config = dict(
    n_layer=12,
    d_model=448,
    positions='rope',
    attn_scale=0.125,
    init_std_o=0.0,
    init_std_up=0.0291,
    optimizer='soap_variant',
    lr=0.00269,
    decay_fraction=0.593,
    final_lr_fraction=0.0,
    batch_tokens=[32768, 65536, 98304],
    doc_mask=False,
)
Below are experts of layer 5 (counted from 0) of a mixture-of-experts language model. Rows are named router (the router's row for the expert), down (a neuron's output weights, with its number) and show model dimensions 384-447. Each number is 200 + 40 x the weight over its row's rms, rounded and kept within 0 to 999.
Before each expert's rows: "comes before" lists some tokens at least twice as common just after its tokens as in all text. This comes from a sample of Wikipedia text that the model never trained on. Tokens count by the router's weight.

# expert 12
comes before: " of", ",", ".", " in", " and", ".\n\n"
router,155,202,172,219,157,192,268,212,203,206,241,260,113,181,187,223,189,278,204,206,179,221,174,247,213,208,174,174,196,184,195,151,223,253,91,217,197,246,118,210,154,246,168,140,199,174,129,181,194,184,201,161,173,208,144,193,202,192,146,217,96,180,202,183
down0,204,158,207,189,184,170,84,196,159,166,166,236,204,123,215,224,191,230,259,260,215,202,153,206,184,104,231,199,152,236,239,222,190,270,173,159,162,199,169,148,191,187,226,200,189,184,228,130,167,217,244,270,117,200,201,277,210,214,121,212,169,173,262,146
down1,153,200,226,197,178,232,111,239,127,225,236,159,208,224,192,159,205,255,82,142,214,211,204,205,228,291,220,189,230,197,212,176,157,173,211,246,223,240,156,194,277,242,146,243,200,263,261,226,230,192,168,103,228,217,151,160,175,76,185,163,183,244,164,143
down2,165,238,215,237,215,136,149,161,88,223,276,212,160,161,159,160,266,151,183,125,173,205,101,151,200,230,245,202,251,211,235,216,232,208,237,247,187,291,182,212,196,317,144,257,214,253,239,141,190,196,215,158,169,218,197,135,237,191,181,197,180,190,211,215
down3,140,312,222,158,181,193,160,143,185,198,207,246,179,195,212,215,212,207,230,221,189,170,207,172,234,162,224,185,195,230,158,261,190,164,165,252,229,200,215,175,213,195,163,257,140,178,201,182,208,182,286,210,222,194,189,204,184,217,193,210,226,151,242,144
down4,248,203,196,206,199,158,151,202,283,222,217,235,260,162,219,284,205,202,203,223,178,234,217,200,143,189,130,123,169,147,235,123,224,187,163,204,163,195,208,189,228,228,208,240,198,132,214,181,150,213,140,215,151,236,205,180,103,218,176,142,244,219,209,157
down5,124,213,166,280,185,249,208,158,200,162,180,176,127,177,157,248,177,253,266,223,221,123,213,179,178,157,291,217,150,241,231,274,163,144,201,295,121,216,250,266,210,190,208,242,162,200,216,183,214,221,211,217,287,126,187,179,185,211,220,117,181,198,189,252
down6,249,211,206,178,215,271,211,188,240,325,160,174,199,206,170,181,208,195,211,162,250,209,298,212,220,200,145,205,207,147,261,193,166,261,199,167,232,165,191,156,202,289,247,267,272,164,255,226,221,182,196,135,193,189,173,157,227,221,109,174,207,264,238,181
down7,260,190,199,144,191,181,165,211,162,133,136,162,180,220,277,149,189,246,299,259,229,132,237,274,216,202,221,203,258,187,179,136,248,228,271,220,235,161,272,256,171,218,158,182,226,145,162,204,233,190,172,193,239,122,192,242,167,180,106,241,147,167,127,244
down8,242,189,178,241,182,130,192,161,128,168,210,176,264,235,192,184,250,149,306,180,155,153,227,173,128,231,253,166,145,186,288,134,231,206,214,223,203,162,247,192,251,208,210,269,223,204,304,214,241,156,210,205,257,277,158,230,167,159,208,226,216,227,205,159
down9,230,183,130,199,188,173,253,233,163,233,226,140,212,207,167,165,145,204,203,157,225,186,215,213,324,241,175,187,180,181,198,194,188,178,204,184,206,146,192,149,231,148,248,230,166,149,193,236,184,168,183,208,182,145,250,190,193,156,186,207,218,229,251,179
down10,207,161,71,180,198,218,268,187,168,241,200,227,223,266,244,182,260,210,263,205,194,211,286,174,154,224,242,178,248,206,210,195,214,267,225,177,255,148,284,231,190,153,242,181,296,264,173,169,253,219,165,109,220,193,197,209,203,165,251,185,199,233,205,226
down11,259,178,203,171,212,244,211,294,247,245,165,187,225,125,246,179,216,194,176,260,186,232,250,210,212,181,225,140,184,190,160,232,188,242,219,71,236,172,257,211,132,271,195,192,241,262,206,266,211,141,233,170,181,216,140,152,232,183,140,128,188,248,196,247
down12,147,217,245,222,237,268,201,211,111,266,227,129,157,228,177,150,149,202,111,208,257,191,226,185,132,208,205,190,221,167,210,235,241,182,192,127,236,117,236,193,207,165,220,218,126,168,179,188,273,173,188,170,248,195,298,202,170,195,242,162,265,237,266,226
down13,205,211,231,255,140,263,183,226,121,206,153,213,195,185,230,193,235,189,204,94,198,248,156,148,156,240,198,188,248,214,242,151,272,240,147,233,178,213,124,173,179,177,198,275,131,178,171,121,141,154,156,245,181,166,182,163,210,183,155,167,205,166,224,99
down14,243,233,203,116,193,169,225,190,109,213,217,179,233,218,284,212,207,208,227,151,199,161,226,256,156,196,199,180,125,153,215,191,199,160,177,201,210,206,230,160,216,210,218,251,188,244,176,213,168,236,230,202,197,161,245,267,267,154,149,224,115,240,245,205
down15,176,194,166,189,215,115,217,185,259,160,244,241,266,209,209,152,229,283,238,235,159,198,171,157,261,260,100,127,186,175,188,74,188,277,154,185,203,151,206,176,224,210,154,129,253,241,227,222,198,129,169,245,191,217,239,210,223,220,215,174,204,133,134,228
down16,227,257,165,205,200,168,216,206,82,204,308,146,169,236,254,145,189,150,142,195,152,245,217,173,197,212,263,211,230,202,243,185,171,239,216,146,249,277,116,192,175,291,187,206,162,139,266,188,227,198,283,206,141,206,164,179,223,220,177,186,222,237,216,220
down17,189,246,221,223,219,205,247,126,322,207,185,227,258,280,193,197,195,185,186,194,191,105,203,276,249,169,186,182,195,223,206,226,237,245,210,168,154,233,71,295,209,183,154,183,238,206,136,257,192,243,208,262,172,168,180,209,202,295,185,150,176,226,151,273
down18,220,251,161,190,190,220,130,195,199,213,121,155,195,180,198,246,215,130,238,183,146,237,126,226,213,168,273,223,215,229,185,248,143,159,218,210,254,179,204,240,224,253,259,172,204,203,173,194,189,186,158,163,134,173,267,172,214,132,231,248,257,176,128,202
down19,237,172,186,171,169,193,173,161,31,241,261,172,224,166,160,188,161,216,159,224,187,188,149,157,199,250,229,97,182,162,202,202,186,207,281,223,228,217,225,190,235,161,228,157,305,227,219,240,181,173,218,213,137,97,153,221,157,246,123,228,298,182,179,147
down20,172,187,193,246,218,221,228,284,205,250,202,171,212,250,166,226,239,205,213,214,234,192,284,168,206,154,220,228,212,187,193,177,93,247,214,175,189,225,251,259,232,223,185,206,211,185,275,225,165,184,216,175,196,167,233,240,189,299,224,241,202,279,278,176
down21,184,149,220,138,207,194,216,249,207,220,197,103,199,216,215,241,246,209,225,213,174,112,189,206,146,134,184,197,164,234,175,191,181,202,137,200,178,166,215,234,145,144,217,146,207,151,168,230,250,139,83,133,289,136,183,252,211,137,170,179,182,227,241,183
down22,165,273,178,253,269,225,190,180,391,166,193,170,193,260,180,219,167,212,166,209,190,225,122,198,261,258,169,173,276,237,159,227,127,169,137,213,184,201,221,163,181,256,228,224,153,164,189,221,147,178,291,199,193,225,153,148,239,261,221,177,177,166,209,186
down23,240,251,160,204,223,237,202,215,151,245,201,201,129,194,191,238,140,219,287,154,221,169,210,149,156,213,286,209,263,154,171,197,198,197,217,191,150,221,211,181,243,187,229,116,220,200,233,157,318,259,211,151,227,182,162,170,177,155,174,176,215,142,160,172
down24,214,259,208,238,214,182,177,202,241,162,223,209,200,205,105,226,225,166,211,221,166,238,250,164,188,185,281,183,197,134,244,190,234,326,229,179,193,168,194,124,220,225,149,220,167,236,109,216,217,172,206,292,178,216,225,238,134,239,198,160,206,262,186,174
down25,150,217,213,85,243,167,131,182,190,266,173,216,151,227,218,187,184,262,188,162,228,147,220,231,206,216,210,194,190,155,180,266,134,191,154,203,238,161,188,195,183,116,261,221,155,226,224,199,144,245,269,245,262,215,178,141,146,256,172,190,171,269,236,214
down26,212,262,282,179,187,201,169,159,160,159,183,196,186,173,244,149,212,277,213,175,205,180,213,206,196,211,229,264,172,196,256,263,243,258,203,162,156,228,178,181,224,231,231,207,239,193,185,134,189,168,252,230,212,212,255,263,169,124,248,217,142,130,174,264
down27,220,257,178,177,214,254,254,164,168,233,143,249,173,224,252,219,158,195,194,296,213,150,213,176,146,140,238,252,199,139,225,231,189,193,200,265,251,252,271,138,173,185,218,193,229,145,211,204,210,122,221,253,198,204,254,270,252,190,259,252,171,278,216,205
down28,196,195,263,171,220,196,178,145,49,137,187,223,273,210,249,186,197,177,173,149,249,229,170,206,117,151,271,187,110,203,226,179,200,151,246,162,226,191,127,197,279,177,191,271,164,195,222,234,249,260,193,231,192,216,196,133,185,223,218,168,229,122,221,204
down29,199,132,272,207,241,247,161,225,256,178,205,246,204,210,153,156,213,180,157,194,214,237,195,233,208,200,209,181,228,215,248,227,239,225,180,244,251,262,122,210,200,186,253,190,192,137,210,280,129,198,296,182,180,241,157,132,177,188,290,139,219,221,202,200
down30,183,189,241,187,238,211,278,181,175,228,272,265,204,170,208,121,97,246,126,239,203,229,125,166,218,245,170,235,207,245,223,170,190,176,163,231,209,230,138,208,168,139,203,191,166,185,277,188,203,212,212,171,189,253,186,190,146,128,169,225,160,147,266,234
down31,203,205,203,163,148,123,188,192,262,158,221,236,180,193,233,201,281,104,207,197,256,219,203,192,226,223,220,232,186,187,224,197,185,242,221,214,207,208,235,186,154,167,201,182,134,258,232,175,160,177,187,207,203,120,200,188,218,184,267,243,220,239,205,238
down32,252,307,225,208,230,196,256,120,271,267,211,192,190,189,200,172,204,201,251,166,157,221,120,172,195,125,171,174,234,170,172,198,243,216,213,147,227,191,127,212,189,243,110,172,205,152,136,172,245,211,244,217,219,169,193,191,257,224,269,166,235,228,170,225
down33,177,296,230,172,266,222,206,132,188,186,170,214,188,190,154,227,187,169,174,166,202,147,269,214,190,160,87,139,157,168,203,179,183,172,279,229,232,228,236,148,208,203,226,188,220,197,225,151,219,246,254,211,242,204,180,270,229,203,166,217,187,94,228,165
down34,202,201,231,171,265,161,255,155,227,231,210,230,170,210,235,194,228,262,167,253,221,175,195,151,190,193,214,166,208,205,167,286,216,204,192,241,206,175,200,172,173,203,179,154,208,191,154,214,155,194,203,187,164,267,120,277,227,255,195,234,151,297,157,199

# expert 7
comes before: " of", ",", " in", " to", ".", ".\n\n"
router,213,163,161,201,210,152,248,178,194,183,172,191,158,192,225,240,251,175,235,192,217,167,226,257,211,203,168,256,160,142,200,187,277,195,246,196,192,222,107,151,214,189,148,206,183,202,160,165,270,247,244,233,163,190,213,255,263,191,157,179,243,143,228,173
down0,213,187,161,226,218,217,236,173,257,198,298,223,198,157,284,140,233,152,119,194,272,190,166,162,218,198,213,229,270,178,195,223,253,212,192,213,190,214,177,209,197,228,183,221,196,146,200,199,215,191,197,180,215,213,168,180,145,105,236,142,182,143,155,174
down1,265,183,195,221,248,262,314,191,114,238,211,211,167,215,157,159,165,196,188,257,191,192,191,220,297,222,192,124,250,217,245,209,179,183,200,225,137,203,159,255,151,238,138,212,168,231,171,123,151,262,246,178,226,167,241,218,155,184,179,168,164,248,123,195
down2,231,156,91,192,189,206,210,199,199,217,160,192,211,154,157,251,237,177,255,206,315,209,111,196,166,178,245,229,157,204,230,247,187,261,155,189,174,255,173,169,207,207,272,207,181,182,143,189,104,216,169,179,124,170,208,250,216,191,184,215,239,208,213,205
down3,134,206,190,128,199,194,225,244,210,179,147,228,194,293,134,180,223,189,133,214,158,156,196,278,188,249,244,214,255,194,183,114,149,220,156,205,221,176,194,175,235,165,153,171,231,151,264,136,280,152,151,221,184,202,214,248,241,100,196,167,210,203,184,192
down4,160,172,195,184,142,181,231,222,324,142,275,182,201,164,254,164,200,179,140,191,212,185,182,179,180,228,114,190,170,197,167,193,233,214,159,156,155,210,206,273,218,222,135,268,182,236,186,205,184,176,158,210,189,154,219,247,201,171,175,247,167,240,175,203
down5,224,126,257,250,201,178,185,78,125,191,258,182,186,105,201,169,161,172,143,194,195,211,251,240,178,185,232,221,233,147,177,189,268,196,155,225,268,201,220,203,171,214,291,150,283,165,198,206,163,167,181,152,193,234,161,222,165,259,244,159,174,178,178,164
down6,232,190,177,211,232,159,173,205,242,170,234,174,231,262,195,221,210,182,191,197,186,190,220,236,218,147,249,205,173,195,312,220,188,156,242,176,204,189,204,226,257,219,217,200,218,173,224,224,179,258,142,209,180,204,202,161,207,166,151,204,183,146,150,227
down7,213,236,198,182,147,209,184,199,142,205,277,196,171,238,208,184,217,197,185,203,153,210,221,135,180,162,146,177,194,220,230,227,232,174,229,214,198,233,145,279,208,206,276,218,190,236,175,142,185,240,231,305,182,174,174,192,162,206,144,245,144,127,214,102
down8,227,224,233,179,255,196,266,199,207,201,177,225,152,266,198,167,180,181,161,216,239,204,257,140,168,193,188,263,158,99,182,223,206,145,230,197,208,196,187,156,173,198,301,202,170,158,221,178,221,202,208,177,158,112,144,187,236,175,215,154,237,244,198,188
down9,266,215,234,262,178,203,233,169,310,263,194,235,248,133,205,246,220,220,209,209,219,202,237,188,231,210,223,203,167,241,153,177,169,201,134,144,173,199,171,206,204,156,193,257,202,205,240,195,216,233,244,173,199,222,229,180,222,186,216,141,183,134,210,191
down10,249,172,225,183,124,199,190,177,137,235,128,195,181,181,164,187,160,187,231,145,219,200,175,213,186,191,191,147,220,221,130,212,210,214,160,223,191,215,237,214,210,269,243,251,146,172,209,148,177,154,229,207,163,149,225,172,162,258,260,215,188,114,234,169
down11,225,270,147,154,231,216,220,182,317,235,214,198,174,240,147,203,191,182,199,221,211,242,191,165,256,143,136,161,280,226,165,155,197,219,161,152,137,235,170,188,114,161,159,223,266,137,152,212,203,196,145,274,199,243,246,176,150,175,202,143,285,232,202,157
down12,169,172,265,218,191,207,269,303,202,267,157,197,233,152,226,202,184,235,186,203,197,260,201,160,86,165,207,306,130,157,230,255,151,142,227,142,218,147,223,204,216,157,187,192,202,220,237,231,231,140,180,139,165,210,168,213,201,103,252,236,149,201,208,168
down13,140,182,185,201,155,197,239,115,147,178,226,144,232,175,220,121,168,234,173,172,162,284,234,219,166,278,259,271,294,176,195,127,174,138,188,266,206,207,194,163,214,219,192,209,286,170,195,236,165,235,195,215,208,204,203,183,279,230,199,219,180,166,180,222
down14,246,193,187,154,159,206,204,148,203,191,134,203,150,222,179,243,197,261,278,263,232,218,254,162,213,144,171,131,181,254,136,205,264,214,194,149,142,205,269,234,211,223,181,211,225,227,276,208,225,200,221,203,241,195,158,232,194,222,174,240,196,219,232,225
down15,148,162,250,160,138,220,206,165,199,153,217,206,243,169,167,215,207,129,249,156,216,88,254,187,186,203,198,199,206,194,223,177,160,150,196,243,175,79,213,191,172,152,240,194,214,194,211,193,226,118,149,243,140,179,215,175,204,224,174,246,108,179,250,272
down16,73,212,188,184,160,219,113,212,212,183,208,211,179,161,134,220,297,230,169,178,236,160,253,224,182,97,193,269,201,221,193,120,212,189,181,152,170,163,178,249,204,178,151,234,135,197,219,106,182,166,228,168,207,241,226,143,126,190,167,212,223,252,215,233
down17,173,263,227,183,230,229,140,219,160,191,219,205,177,201,209,203,201,232,147,219,262,190,171,208,183,147,187,168,222,248,236,250,172,184,247,177,290,186,180,169,190,205,212,215,196,220,139,119,194,175,258,115,227,255,255,153,227,196,156,145,225,213,98,163
down18,134,215,112,137,242,160,161,252,276,104,150,228,214,219,206,210,163,172,271,155,164,202,191,198,254,174,236,174,211,141,225,184,248,238,139,253,214,164,176,231,279,164,165,268,227,215,198,204,208,158,185,236,206,235,237,236,173,226,231,185,173,218,164,262
down19,298,194,168,223,258,189,221,239,249,209,117,200,189,216,151,178,245,196,201,236,242,155,199,238,219,269,245,252,227,190,194,192,165,193,198,147,211,205,171,196,253,186,226,156,240,268,195,171,122,163,195,140,207,222,187,197,238,212,295,324,131,146,221,182
down20,154,174,202,174,193,175,158,288,299,241,155,203,167,255,187,243,204,243,202,117,230,219,189,197,256,171,238,233,155,235,258,184,164,135,218,163,146,193,194,286,223,253,156,142,196,192,234,241,226,182,217,275,218,287,185,162,252,217,202,286,285,189,193,139
down21,201,153,264,162,232,243,214,200,153,207,173,169,236,212,173,187,222,222,161,162,191,155,233,130,187,146,191,191,159,204,178,210,207,230,240,171,158,250,202,196,289,278,143,247,197,262,253,218,204,213,144,209,163,201,139,179,270,90,198,199,136,259,166,178
down22,230,152,150,224,239,203,261,168,210,169,152,216,271,220,224,194,215,169,186,288,154,229,148,229,259,236,241,155,143,141,166,253,176,166,168,289,218,125,259,224,267,211,248,219,271,156,199,197,179,136,197,158,186,227,230,165,249,215,230,239,192,221,185,290
down23,143,163,182,194,220,205,212,217,42,227,197,167,168,256,225,183,196,250,187,270,313,273,241,182,233,179,219,276,251,235,145,234,262,164,291,173,186,180,278,189,199,134,245,175,205,136,154,172,220,190,284,214,186,199,149,213,195,255,253,224,260,213,219,184
down24,201,164,204,297,164,156,120,130,192,214,197,166,240,144,254,273,189,229,246,160,206,195,211,253,253,168,222,192,138,181,214,255,182,191,215,184,169,239,257,263,229,116,250,207,243,197,176,206,247,176,224,173,244,209,181,120,260,156,193,238,222,219,214,159
down25,186,212,234,174,175,194,205,258,118,225,221,157,206,204,241,233,119,167,199,166,117,275,234,262,239,97,247,187,249,182,239,217,208,210,143,223,218,251,216,200,233,295,238,192,232,211,212,140,222,297,213,232,166,211,224,103,156,195,194,151,114,198,149,163
down26,181,213,163,194,172,249,152,205,193,182,265,186,153,169,134,221,198,242,212,125,223,146,188,179,201,254,189,189,153,202,231,280,241,200,258,218,210,223,150,204,275,190,224,153,195,221,251,184,233,250,174,137,202,225,211,235,189,156,208,124,225,175,225,172
down27,173,197,204,221,206,156,180,320,229,161,219,185,215,217,201,246,212,132,260,218,180,129,277,208,179,178,156,182,214,209,163,189,186,172,182,207,161,170,232,215,187,177,200,238,146,297,150,129,193,195,241,205,174,226,140,207,189,188,319,213,228,160,279,191
down28,93,232,251,178,183,175,183,204,128,211,266,152,171,197,216,230,152,185,237,120,162,206,266,231,194,181,219,224,198,199,218,214,137,174,224,223,184,212,218,229,191,259,175,212,191,181,113,251,150,149,197,217,240,304,127,142,217,211,156,148,158,259,201,209
down29,190,166,223,209,210,230,216,215,94,174,207,188,202,208,178,124,134,175,140,194,225,214,142,214,157,260,245,161,200,240,195,181,168,208,176,276,140,159,224,191,196,209,220,199,175,181,229,185,195,144,155,230,181,260,226,209,114,167,265,290,204,130,207,140
down30,234,183,240,236,136,116,241,220,159,186,244,215,174,278,146,146,210,171,253,219,182,158,189,256,188,213,123,151,137,276,197,133,229,172,257,224,238,215,126,239,182,199,146,229,291,213,214,217,177,247,206,208,188,183,253,222,271,162,270,245,194,166,245,248
down31,218,164,225,221,208,229,189,181,122,234,191,207,190,210,209,200,235,186,191,271,260,255,165,222,176,190,179,205,214,187,206,199,162,219,234,172,202,241,232,148,236,189,188,118,211,229,200,156,294,164,175,232,213,197,279,215,263,181,178,233,236,254,235,234
down32,220,237,199,230,140,217,268,138,230,217,160,190,198,186,172,209,233,179,221,142,140,265,272,180,209,266,239,219,178,154,273,231,170,251,225,141,177,191,175,207,223,221,253,191,213,172,148,139,214,181,147,140,183,195,221,265,227,194,179,209,242,229,213,119
down33,183,217,215,238,204,181,240,212,57,170,174,192,250,144,242,187,220,219,228,227,140,184,156,190,186,262,196,143,81,275,195,165,239,250,234,262,148,228,169,189,245,206,250,192,178,145,160,181,247,202,224,208,161,202,240,193,155,84,172,255,307,116,170,154
down34,273,208,157,253,275,106,131,184,169,136,215,201,162,199,129,147,207,160,186,148,238,137,203,206,252,231,191,181,184,191,248,210,177,184,215,249,172,227,144,137,224,179,286,171,213,206,195,192,207,176,277,266,179,210,159,194,276,188,220,172,243,190,169,196

# expert 39
comes before: ",", " of", " and", ".", " in", ".\n\n"
router,167,193,157,205,166,174,262,194,181,220,199,267,229,176,165,186,204,187,169,233,227,222,232,247,180,199,194,195,176,214,207,201,179,254,225,181,226,193,149,182,126,243,241,207,259,234,174,160,164,195,193,157,199,184,211,102,242,143,249,133,184,207,161,209
down0,205,250,246,174,226,204,287,183,261,196,185,237,188,192,223,174,207,201,238,151,179,163,194,177,163,189,128,184,188,133,226,172,249,284,209,193,177,169,231,183,162,240,209,208,215,208,154,240,235,244,235,218,152,195,198,155,206,194,186,159,196,186,235,181
down1,207,251,165,223,185,234,273,241,415,140,226,173,176,120,148,241,213,226,273,196,210,183,231,295,177,178,177,187,189,221,244,154,194,262,150,203,193,146,182,211,137,247,202,207,111,182,232,151,164,214,190,228,281,219,215,238,173,241,142,246,205,134,180,189
down2,151,153,153,181,192,228,202,220,209,171,91,102,162,160,187,188,138,168,156,159,229,207,213,212,212,226,185,207,170,210,211,207,230,183,148,177,256,208,174,161,106,189,183,158,193,171,186,215,169,201,193,214,204,184,241,172,200,228,219,250,180,156,207,141
down3,196,233,140,233,196,209,166,158,121,178,278,276,218,208,217,215,111,174,93,214,228,183,197,180,263,211,141,172,209,233,93,205,161,174,154,125,213,131,211,235,284,199,196,225,181,246,257,184,210,206,197,242,290,258,241,180,210,157,186,200,181,201,181,170
down4,120,250,233,191,187,218,225,191,165,132,151,182,139,236,208,235,187,214,165,179,213,201,229,152,272,223,140,271,179,215,228,160,236,187,204,182,165,169,220,221,171,163,206,235,204,198,162,188,249,240,181,208,201,142,188,248,215,219,235,149,234,218,143,186
down5,143,203,119,206,223,190,245,237,295,266,192,187,202,239,185,224,196,192,230,232,209,214,146,232,131,265,239,237,228,164,226,271,223,253,192,229,131,262,214,115,198,160,201,266,193,214,129,254,149,204,218,187,205,269,194,211,208,218,206,199,207,193,180,230
down6,191,237,146,193,237,183,214,192,190,245,165,216,219,216,145,233,192,186,258,184,186,233,155,212,170,212,163,199,181,221,211,253,161,226,169,228,181,210,135,136,101,241,218,214,231,196,205,217,279,155,144,157,196,231,219,224,222,130,245,195,163,204,184,174
down7,180,208,171,238,206,197,122,176,217,135,228,205,233,160,191,164,200,207,209,149,190,237,219,197,245,163,239,204,169,247,158,188,141,148,206,248,194,182,236,153,186,127,220,176,171,198,255,202,154,156,163,164,179,219,182,199,158,170,218,226,245,264,212,136
down8,157,128,138,284,162,246,197,252,174,203,193,182,179,103,248,211,175,225,179,200,203,154,276,244,151,260,208,362,248,125,166,182,205,218,244,188,174,226,222,201,169,183,134,205,208,144,162,150,203,241,167,214,174,171,228,218,184,196,230,173,236,204,153,216
down9,189,242,189,192,276,177,165,187,180,213,243,162,226,236,157,165,248,263,148,266,210,198,161,183,226,166,187,169,259,246,253,216,173,281,170,196,111,217,141,170,198,201,174,200,181,165,236,223,178,207,194,206,177,170,216,179,204,179,185,222,150,187,215,139
down10,249,170,201,158,207,267,199,202,292,251,189,202,276,212,178,185,265,143,148,176,175,254,279,242,242,236,198,214,247,244,258,169,217,205,192,197,260,259,139,200,203,200,188,108,246,218,235,201,198,175,215,212,182,101,224,172,195,182,172,246,249,190,235,188
down11,184,161,228,208,225,229,168,155,178,188,245,197,287,249,169,192,186,232,198,167,153,231,151,130,148,141,245,209,185,230,213,168,194,187,227,179,152,280,269,152,277,234,236,209,186,208,207,238,201,201,170,230,186,196,177,159,179,168,175,168,191,160,156,214
down12,195,188,116,209,250,266,153,198,150,187,177,225,180,215,230,266,135,262,272,228,261,252,165,249,261,277,174,118,192,200,168,186,146,186,171,197,217,191,167,136,166,196,140,145,185,223,195,160,170,155,207,185,171,272,163,168,164,210,251,228,154,250,189,220
down13,221,219,193,230,155,211,230,253,330,192,220,270,209,161,234,177,249,235,252,227,184,213,185,241,183,223,194,192,280,206,238,221,150,218,200,230,156,158,231,145,250,187,186,211,207,206,187,135,171,169,218,158,157,212,248,296,151,196,213,176,197,234,164,195
down14,124,162,224,227,162,251,198,152,191,232,228,168,182,184,248,248,174,214,218,116,228,228,158,216,174,208,147,132,223,198,159,186,207,148,182,107,211,216,199,196,175,177,229,200,159,228,164,206,217,283,185,251,210,173,164,155,159,263,176,237,187,209,243,174
down15,207,206,214,248,147,221,154,233,212,191,141,141,172,136,267,250,192,223,192,234,192,222,245,115,200,164,181,254,194,246,172,196,167,216,189,160,164,149,195,221,258,201,133,267,147,153,233,226,173,207,174,216,185,273,277,184,240,182,276,156,219,206,234,236
down16,228,221,314,243,172,185,199,177,289,266,193,184,231,186,232,220,158,202,224,157,260,189,283,176,186,205,137,204,274,207,151,245,174,173,188,200,210,217,196,227,225,291,235,265,146,196,208,218,125,190,199,250,159,256,152,239,187,257,164,236,210,184,217,180
down17,263,222,202,187,189,231,154,162,93,226,207,191,197,226,215,184,252,231,182,199,146,140,132,257,261,214,247,238,203,172,163,181,195,195,195,211,198,261,208,225,203,141,221,245,162,219,270,177,233,226,264,181,186,241,153,172,199,116,183,61,241,239,199,179
down18,159,204,231,186,130,234,206,212,140,167,173,224,189,140,190,233,238,256,170,168,131,186,161,266,223,203,123,224,144,157,176,247,141,150,153,189,172,214,147,169,223,194,223,268,184,168,222,184,237,223,252,176,231,153,220,261,238,211,206,233,236,207,197,204
down19,145,213,215,198,156,185,140,236,289,227,191,190,277,248,165,166,174,186,256,172,223,194,216,215,168,153,188,195,173,248,186,186,186,182,208,211,281,209,236,207,249,206,253,220,193,221,236,110,168,150,161,102,192,219,210,206,158,192,211,215,176,139,236,230
down20,151,208,291,196,148,167,214,166,277,183,239,242,215,232,163,221,154,177,145,141,192,212,145,114,185,206,206,238,165,198,230,185,204,171,221,220,255,217,241,208,242,196,170,327,209,206,186,148,111,299,163,181,246,236,145,121,188,234,192,187,212,206,207,166
down21,278,215,268,179,128,165,172,149,202,197,172,257,217,274,203,200,240,141,124,211,240,193,300,116,151,227,206,180,213,247,232,238,121,144,228,203,202,227,211,188,172,239,157,268,200,178,153,219,301,154,135,172,157,170,185,192,232,141,239,182,180,282,194,188
down22,203,222,193,198,248,217,161,173,180,159,213,177,176,185,130,188,182,99,203,202,152,173,249,230,196,153,186,221,195,203,185,140,193,192,176,193,240,269,247,192,262,204,207,234,269,157,270,180,189,184,171,192,221,181,183,181,194,256,79,286,158,112,173,245
down23,213,226,197,199,177,220,175,193,190,175,222,185,201,209,182,126,189,230,173,153,233,206,177,245,173,251,176,238,201,261,172,151,176,176,202,176,230,293,203,215,229,232,195,237,217,139,259,218,192,164,184,195,93,182,157,254,276,182,236,207,177,164,225,178
down24,222,181,243,114,255,192,159,205,178,176,227,176,224,229,202,199,135,154,210,189,167,170,133,150,198,182,268,186,204,225,145,153,189,137,165,131,200,213,152,248,275,157,186,243,217,159,238,256,179,221,110,220,206,175,145,215,261,185,144,214,246,129,187,168
down25,221,132,214,267,318,170,242,193,38,162,275,256,284,84,146,128,187,232,174,166,252,145,242,236,227,254,187,229,224,237,232,123,169,162,193,180,144,230,182,198,213,200,256,262,212,235,133,115,228,205,171,217,182,251,338,202,150,200,252,208,105,220,194,109
down26,213,134,233,115,214,211,169,182,149,206,220,222,172,149,244,182,167,204,232,227,103,223,149,177,252,268,234,217,118,151,211,200,234,173,261,173,237,196,191,210,136,203,238,173,190,250,208,133,248,258,219,233,258,201,213,162,188,269,147,188,212,157,161,194
down27,198,190,182,225,279,224,207,176,120,237,180,287,168,225,277,158,140,245,178,242,214,350,180,228,220,204,164,288,232,124,188,229,187,176,224,193,229,217,150,145,227,167,133,191,243,181,191,150,186,190,228,249,243,174,206,169,262,225,212,170,231,190,117,175
down28,158,194,206,163,208,144,222,253,211,237,165,161,190,188,211,174,274,161,181,171,187,254,152,219,171,283,136,188,283,197,252,107,243,307,209,215,117,253,270,205,168,212,228,159,238,190,160,106,214,206,164,198,224,169,229,186,208,188,235,211,183,258,214,125
down29,129,227,233,144,234,227,145,199,146,252,178,184,185,160,197,177,173,279,202,226,184,159,194,175,204,151,206,156,247,199,184,136,195,210,165,217,147,148,239,112,122,209,261,256,214,244,151,201,164,211,155,142,219,270,173,225,188,195,185,241,207,176,214,217
down30,207,188,194,249,201,215,191,186,169,188,281,219,114,143,239,192,149,229,193,218,139,160,246,196,189,330,173,193,185,289,156,243,203,155,177,268,228,153,233,180,266,182,154,184,181,291,219,228,222,254,184,225,194,244,244,230,152,212,227,284,206,163,197,223
down31,176,202,182,227,170,196,164,260,327,185,216,205,165,169,181,244,310,150,207,151,226,180,137,230,165,216,241,179,211,155,174,123,158,290,171,205,149,213,235,175,132,211,203,211,205,177,186,124,172,138,241,245,203,184,204,183,173,148,172,187,244,173,182,140
down32,199,204,219,196,238,181,187,237,225,238,264,140,218,132,251,211,217,135,284,157,208,181,181,157,209,148,224,232,309,226,153,203,201,256,216,241,231,137,190,163,235,194,215,154,214,219,193,201,159,99,197,193,212,210,187,206,155,209,221,213,211,142,211,144
down33,190,270,178,154,216,195,207,222,183,216,280,145,191,213,135,208,154,277,211,133,195,147,195,182,171,189,168,197,245,238,154,245,190,215,198,178,152,251,151,255,206,223,115,154,181,217,203,229,197,228,205,182,95,270,192,241,242,174,199,191,204,220,283,218
down34,232,196,153,163,270,108,208,200,229,234,166,241,231,200,250,264,230,225,282,228,222,174,275,218,165,164,209,173,187,223,189,136,196,111,259,213,179,217,245,188,188,213,160,166,225,181,177,256,184,146,148,135,179,227,209,190,165,178,207,192,171,128,201,175